{
  "n_layer": 10,
  "n_experts": 24,
  "experts_per_token": 1,
  "d_expert": 272,
  "normalize_top_k": false,
  "routed_scale": 4.9,
  "norm": "layernorm",
  "optimizer": "adamw",
  "beta1": 0.95,
  "beta2": 0.99,
  "grad_clip": 2.0,
  "batch_tokens": [32768, 65536, 131072, 262144],
  "seq_len": 512,
  "steps": 2586,
  "dataset": "wikipedia_en"
}
Below are experts of layer 6 (counted from 0) of a mixture-of-experts language model. Rows are named down (a neuron's output weights, with its number) and show model dimensions 0-47. Each number is 500 + 25 x the weight over its row's rms, rounded and kept within 0 to 999. Numbers have three digits each.
Before each expert's rows: a language model's description of what the expert responds to. This comes from a sample of Wikipedia text that the model never trained on.

# expert 7
It responds to: Mid-word syllables. Interior pieces of ordinary English words in prose, often technical or descriptive, e.g. accel-er-ating, meth-yl, gear-b-ox, acc-ol-ades.
down0:509489510516466436496509496514498497494516477467475501483490499515487494546493483496505484514550509512496507511500514515543524498480521510478513
down1:508481501481470539520506520505515471506477475477516513504500540467516470456492507469498491505515495486514490488504515522489502533504517476472528
down2:503537504534562486520487474527444464488545490459470482488489490486552531502473542465466518502535522524522515519524480476506474511511508489510484
down3:511473490470508509533504486532469484516495491477502504496495520466474493534507482473498524538493589493502509484529551481490503505493549505532494
down4:470485492486549574503499500473515514485516453467488566522481509476507496487528511497488421513503518502514522476516506500496496540519530468506499
down5:504478530454498537503554550537472483478472507476543512474499474511502456493513512502469538489548502489505512506473518500467527468499469508444511
down6:510503493498530527502474528489500513521505463492506495506452464452507546489495478497514525520467540497467488480496460470463478506489483459464501
down7:528535512524505498534481507482504474544528536479485520525484546510532497492499540512505511512474514509533506539525457479500540501488469487472433
down8:509482493486434518480512467517507515516453489504462509492513489476486508518502494482505514468499504464520520453474499486490510481527479483482520
down9:476546504504522492505485526504511479523525535476461535474527498499510493494500497499520512548505465506489543494535495485490482504438509512520465
down10:530521502519447507507486509483524513543549466452483499512493556507497510541462471482497502457506512508501538491503520457477474504508501515523486
down11:517500482483490467508542511445489535561519540538510503513502533492494495515493519502477480528464500468464489477519491484471514499496495506441463
down12:515463510481514507478521505514463488518464486479505529512489485468485463521526488497532488537520520488479489530543492518486457503491486520469479
down13:528526477520498492478453536494494496512522525541500475466521494530495513498484471469482547525477480501502494511497493517531502500477519478489512
down14:496478491493466550490507453470512542492528487518529469509499497543513510560504453510540460512500495538484498507495569510518461485491477494536520
down15:505522487484543476477498539557476484514500494479494520489479564537537498464544434487474502508511498487513482510524538494485518497523523516501479
down16:532517497560485505517467463446517503526461499483492507509521535474470518491487475473502498443509513516501537504509511514500498450514477504502507
down17:509499507466522487477509523510504497528488466491490509470458471513492518516530469462461482435501520494525497484523490496501492514503494492504412
down18:527494515493469482502504474501499498506495526483498476519485496534511517487488454520504519502505491541458526503495537500504524510495487495492499
down19:476549502542541504508455521447566474498488539477477503475524483506495498492491522510479510492479539517518468506502495498509476471471528500487471
down20:506489522479497548490541495546496517523488424530474478489514490547496493521484474471479496519478531461473474509512553484491429521495519510535467
down21:466486515538484461507490510503494505484499456532506497477545478454509466493504485508502430518530519533540488443511456524505518498527497527513506
down22:539439476451490526505489497531501504502532533506536525509530469494486501536521502547501457426497466490483515490513490503559515487459540494487498
down23:457501468499501488490497547522496481530485515486497487561571512516503555500468452471503509493526493502508504497509456528463493549515503505504457
down24:508545490513493480490502490491495512459478507514510514475475503560519479534482475510549533488505527525493490511513499514527506512510489435565457
down25:511493485496520496494510518512519510504470486483509530548475479505492502463497447484480509508485468462513534475542486505514498486455502520451486
down26:528508519495532493513517496524496476490492551457485509527485519472556490501490482436528488511536474506487506490504517467501487522499496491532528
down27:493500454520462514481499513493504504496498516527490517513492482520520548483532518509479494476505469520485527471541520493502512528538495469494499
down28:494524485496481561507504512504495479460479498464503517462494494514498533491487476471505510487488525550514547491527465522481516492512472489486464
down29:508501541502507500499504484470492466489502506478524468482528485525535502508510452467498463494464461483457480486510495496493477470482474498508529
down30:493499491479477465515494544495495494515508479543482491519479494473427454465483518510496532511473508546494504520559546532486530477444513485496443
down31:557521508521504516499484515469532479458495510496488546494473493508535508475511507538528518505464495498496519532453479494478521492473512494510454
down32:535503514513506468484502519499518506476520478506488478455470528491526550527494481489469500509506498522492470500499491489499502528475483495462505
down33:479470535506518457516455518502529471513513506495504509491495573514506530485524485496511490464509533503492468505520505518489500491485523454509482
down34:496481532471483513503491512489466477504502464512458501470504529480509495477526500451524432498456491483452498460512495509490469492519474498492499
down35:523472492510507536465522490508499487542504532555498535504466461536504494505486519523495504502502514500490456503512478476537560462475572476484496
down36:475491511498502493492515442473502497502518485489493554482490456492534556555502513465504457510486510488519490513516476491528524522518492504470510
down37:480494488487501499503511501525481516530507548458459442521513469484494482499525510483485549477505510479509476545460530488462492506483514495489481
down38:528548538504516489531502503483523501480496503496494508457504472532552499495493517524505466548526483526455542523513496465481486499498483543467504
down39:518497507481457485509464523471506516477486542493451506483544540491542493542478507468478533516522518490492422514503483498559506524521486494473501
down40:486508447519537519512456441463495509492515490468485508516494505458537509461524522546499479534481519506520494557473507525534492517491460524466520
down41:486520500493501455512531554457549500448529481532508514518505463484502529493461465509499496505493501476491470492502473554519467521489500494485495
down42:504527491512556448494480462472519493515516494497482532496522504491479489499528534476482510536469535496556478450532487505469487501495513488514492
down43:482517524523507510516440480521521524502481474509477479563525494522485519490537477506493505540474506460465486502481515492480522515473545519536478
down44:525472489512486476480480495529497487498480458515532517520451528516504491489506487550490491454510487502472465513493498506464547479538490486494501
down45:552537482489468495488510484495537481526483495477525440526528521505534450504500501516511463500497525511519515525520498525505472520478448536501529
down46:502488495519534488541494548516500501514494474511471452505485490511534490512560484498495487517494447477530482486513517487503527557437520518522490
down47:447503504528467528488528458482521474517468514521497535484504542540511562488569507484489461478446545457485507529484469552500478470512504535534540
down48:478459510470477481551532497524443494528518488516458522484528495511579498531551506547517486502494491516506486482505566500494511482497449535491497
down49:508497501499524456505459489507517516464535494467512471500481520460536539476502463469489505473495532461492506509476477479497514514509468478492498
down50:495504485517467510489493552499528487535528502510523511505480513505492510498481499481485538446513459520513511474503517558478462509508520465481456
down51:485470494469516487494523447469498531517500532538530519494507487553485450481521504486496463465480487454529474507490512458474505483515481528502479
down52:504483509509498535539499478478541452489536490496497555532501494509501492500466451511509529477462503496519509493496541491525444503489550499477501
down53:530437483453457506476523472537481541502476514510477489525478488539510470500454470477515532508493498519516517464507487548494463471546540514502513
down54:489499502489514496488464527503502462467497492518471494477525536524505523512529509473477497506519455454519493458508476487512560534480521506474485
down55:483513491481513511485504530490473511457519497471459546521471523495532471476557472510497477542531518464514555522452500489503512545493488491501515
down56:529510519497508501523481507516482508500508518481489464502537511460472487473472496497501521515500485519524536583507529501494504533509474474456514
down57:470514480516540480509509501504557486504539509480544503485515500523480529496491466501476511462529497480493500484524457494484470468485461540545467
down58:484545478518506494508474490497534479488520490501520501502457532478477532504511490483469496540465461536502504466544518463490497497495552470494530
down59:475509504534493498526482520500531487486475541485538496478458495491486473517537478492485510473506516501485461511499516510537508534485480511527509
down60:508533468511510490508484498470512477470497557548530467509530498527491560503502487518498475491522458478473519506467499481487507507513482482506497
down61:461495524520480523467482530486495465525467494497470490494508484505521496513459485514477487518546489535524454493493454533471499481506451510485532
down62:496495493479468458462530522521479553483490484502498460526470511475463473542486478528476509513495488511501504507507462497566503536529496480488514
down63:524480485468498507496525511523488516467534477477481509498504499515537487508478470479465474511466493509517479501523476552513491516481485485456524
down64:483533489526512498505483554494507494479509504505449509467520481521539522555475509541504488499474492482503509490483498544491483514464452522498474
down65:509492530469547515517513498520493466471476484473544496496494523507521561475522467491512518500517510492558534474479460486502515489519475506501518
down66:481498494478486456460480523521514502462531498474502471485515507499514488515529482496478510501501500499516499513473520469501515502481478525517488
down67:478495496492500518507512531527470505479498517507502455505536488516485514500502493503545514544477457490522493479492525462466519495494501531475511
down68:514506496510504482494531505503497498530531528445492518510514484514533484527505471507479536490504497519453512479528493494513505512504498489557488
down69:528477523517490436523508500521497500533527510503507468545519468519508524548490555447484496527510505469550522501511491531482477483509476520546532
down70:508490512506501495560491532511570495537533496544526469498522501509508482509532516445515486473490526462489508491484511543489498522506513540564498
down71:499477485518526516509482501487480546502506521475479461550474504487539503494492503456479490523471511497507548491492519557523504460521522495505580
down72:496466520478462528519547514555480499515497523576482530458454464504480539520497503554504509514495488507492475480529507543491487485513502510516491
down73:515491522464517491476488490536503469524469460540495524486525484471511496524521503507546496519499461503511474471498509495482492514501481488512498
down74:554466511495484519506490438527493514537486502465514514542473512532522480506536467501526481568545471493486502491488489493516506516476475556533487
down75:462501464474502474438488508531516535490507473539477465495481453552491488531556549515513461476544495463469483507514474533495509539484450506498476
down76:498511520531446494461505493483525509471499499467496458512461499488518491462525484569505474465499485536513535507481459527482505502520492507513506
down77:461475481465431463498513504552491528490507487490516529513483466497524498499552498508519488522489491540464486515505489489535551550471508496502485
down78:515481493511475521559487529487503526539550490515504515514486441523515448497534508559497495536464519477537519488487482521509502504511552470499486
down79:478492543456511510559557502542543513512470468486517514484510485420533502490498508498492540486505507495543530505460502489505525484483520539462518
down80:540539482489520498510493499453526495485538508492549460515488538506478542515503481470515499520483474480497488460481423474484471514502484493499512
down81:472495511490495497488511504516461493525507562529472548482462450555448491541494481491531507477475509518498485455487504511499505488517551501514480
down82:474511508526452483512497492513496482478482505517529488470464462522471559515517503511490514500552495492507456499527512495483474477497433521503563
down83:510478490488430477547494521471508499480461489498480480504516496557523488527439497489511513476474496541497533516502480519495468478497492509527486
down84:525456488481493443501474527499458493515537476483475483496563519470469470507495486445521489518471491509464500484501522475491508490489547555533482
down85:514507541499509571522508444506498490471496483513469495513529516510540506485486503525508472507491500502537499462514541523537479461510480474498483
down86:517536480514513519495460462501492526459493487534507487489488477493481491497472492473482455455499465523478489521504522462506516516527499530501550
down87:495506500474500485523517456535464473477475498403511448506482516520499505485497474523497507533504533486512528526506467535485499506495434457480540
down88:473531508524508479503544574497494541501502506474556497438513465485531493522480513463542529445520533534547506443510478535528438488534517533492515
down89:546500540508498491546513504502478492499461550428523490533478508491491547476488515475476522503538518449514478537563481516494485491504517476536518
down90:516478552486520472499515506486449514535511508515484491506532460462500490491494522499504492557515496503486498561491534491506514471494500451478521
down91:504522497483508484494535479493480522508501464506494490531517460519520491532493467504506530515468514483464511469504502487502510487519498512533556
down92:498518466519527499463475480493537551510524506559532463495488461514501527529519477457524500492536518497522507505512515521517507511494480494475484
down93:508470516490501466500466536500535488507491510482495475506522541536476491538522491521518468480562480500492516475507507510538490529472510509507509
down94:446409451411502476464536492525489499493502508509512514517523511499473490504496514528505471487508479480452562522490483517512492526484523498482487
down95:515536471528534488484479469484557507494480483469516476499501497514466505505496525473490509518481517481476488504527484493505481505496474510486474
down96:499546482534500518487494482478526462473523487475558480504524509455484518490477495520479463529520519523474505519530523514463495515500537507481497
down97:487562504509508486497502490496558510482517514473496526507538503507533497505501508509525513512513430529548508516504485506502527533482438494496522
down98:518520496520474457508493479499514540515560493498517521462551493506518506506493508508501516511504476543490511498513532478487461492526523525494505
down99:499438466488493488482496484494494517496470504568468471520474491515521495501501496500535470475485494487468479456540534521519472471532516518497518
down100:494470499497537537479477482467489490481525466503527511519540502471517493563523506474521520502519515531513497444494505531451496517559505497509439
down101:475467496501515481527533548511497499517507523465507516513508467520520480450465497526530534516441448501499498459510544532507514490486523515476504
down102:488547511535523507523511526472509508525512486510502509495481501558457518533486521557479474485479505523485500476502496534449488519500512494484507
down103:460508493519487496505492505481533492460492500512498454481474484498477531506476448454477500489540506492503496522510514496515474507519535528503510
down104:518474521506496485495504495494511511497486518472499508488460510523465511530532489489490533517523515507510508460483487455504503459502503523506530
down105:535508496537543514491499480466501500477510479479509485472468515509492476482460506494560456509497511472506479484517469501540475489511511530498511
down106:479517487506503525510508521553514534483463532501439472496501450500465454493525457520524525520501569509502476537490513495571518506498487520546575
down107:505541471547516493466448488476562500512534484515484522473500460508491517502516482530494532522494471536510521479523507495514539509526492496455460
down108:523484511478477513523531500514477520453501519499496515526497521494522475507483478509480518525514513515512501449483518510476518476467542486526442
down109:482542499538522494498501478447503504466506502543484481509482499495474489486531524503497514522446522460531475531507523489532492518467471494465495
down110:505525518518510525460511466475493509456506516484472485525477512541541488490474537490505503511507488513481515526509462460524525449497515527519504
down111:515487458526493546478489482485516499450451498511499558472483459540513467536479522475495506477486532526496511465499511494469501507512504509512507
down112:492502489521528507469491537495474520482455506529462490484518500557541500497468538480549516503463533499493546477490498514466522517489468492526515
down113:482488567457457508487525486573498490515537482493524529496490517542483473519481492524489480486519472500520511473491490460513531473473502536508478
down114:495480487514535500532512472506528501513483511473496467488506486494475478515504491479494451505512526508493489513478491511487471499490466520440538
down115:487467516480494494549498490537483451532538535477515472502480531518529516548495522468506504510511507513524516468491442503480493462442557502495495
down116:521523517511507491530537494517472531505484464530495454498479462525514486486459505499479519480537534509512462482466534505458496497522501524506482
down117:508502559498511498507500454494465471470507458471508512517522548486512483505514540465514482510460507514486491503465451492483464500455491522515544
down118:479543488479518443483512520523504507491472507495451491496504506458505509469473470482515536500498484467473503511521476495498519520519504502479464
down119:529503531506470475504482470476519481505489472473476483493518469543474483549527493452496483488510551487486482498511531523471487501478429497507486
down120:535519531501505458485509477495507510500476478519453482476528532480486509525481515487505499528468509550535517508515523535498540463493507502495512
down121:501461462481523517459479488493527527533528506549563526498498504481538486509546464473511505551489539488466479517498484515550509567477519523520475
down122:500545501493517468503504451518507510495505527520515499517523465514489518537503491491529500546477470480487558489503469473468477516484513482506467
down123:487492525495489505488538494512525501525519496500497463467480490539517514535487466449473497470508492505472486473511501503493496479436496479528492
down124:498522477499523506494481489528511491497506525505480489505522552506514477502486486487500515490544466540507492484442504463488483553539498485508526
down125:511531524499526504501493522524514485487463477489513466479515543458527527532499509547504504525514493434459442493501536489503498520495496496510524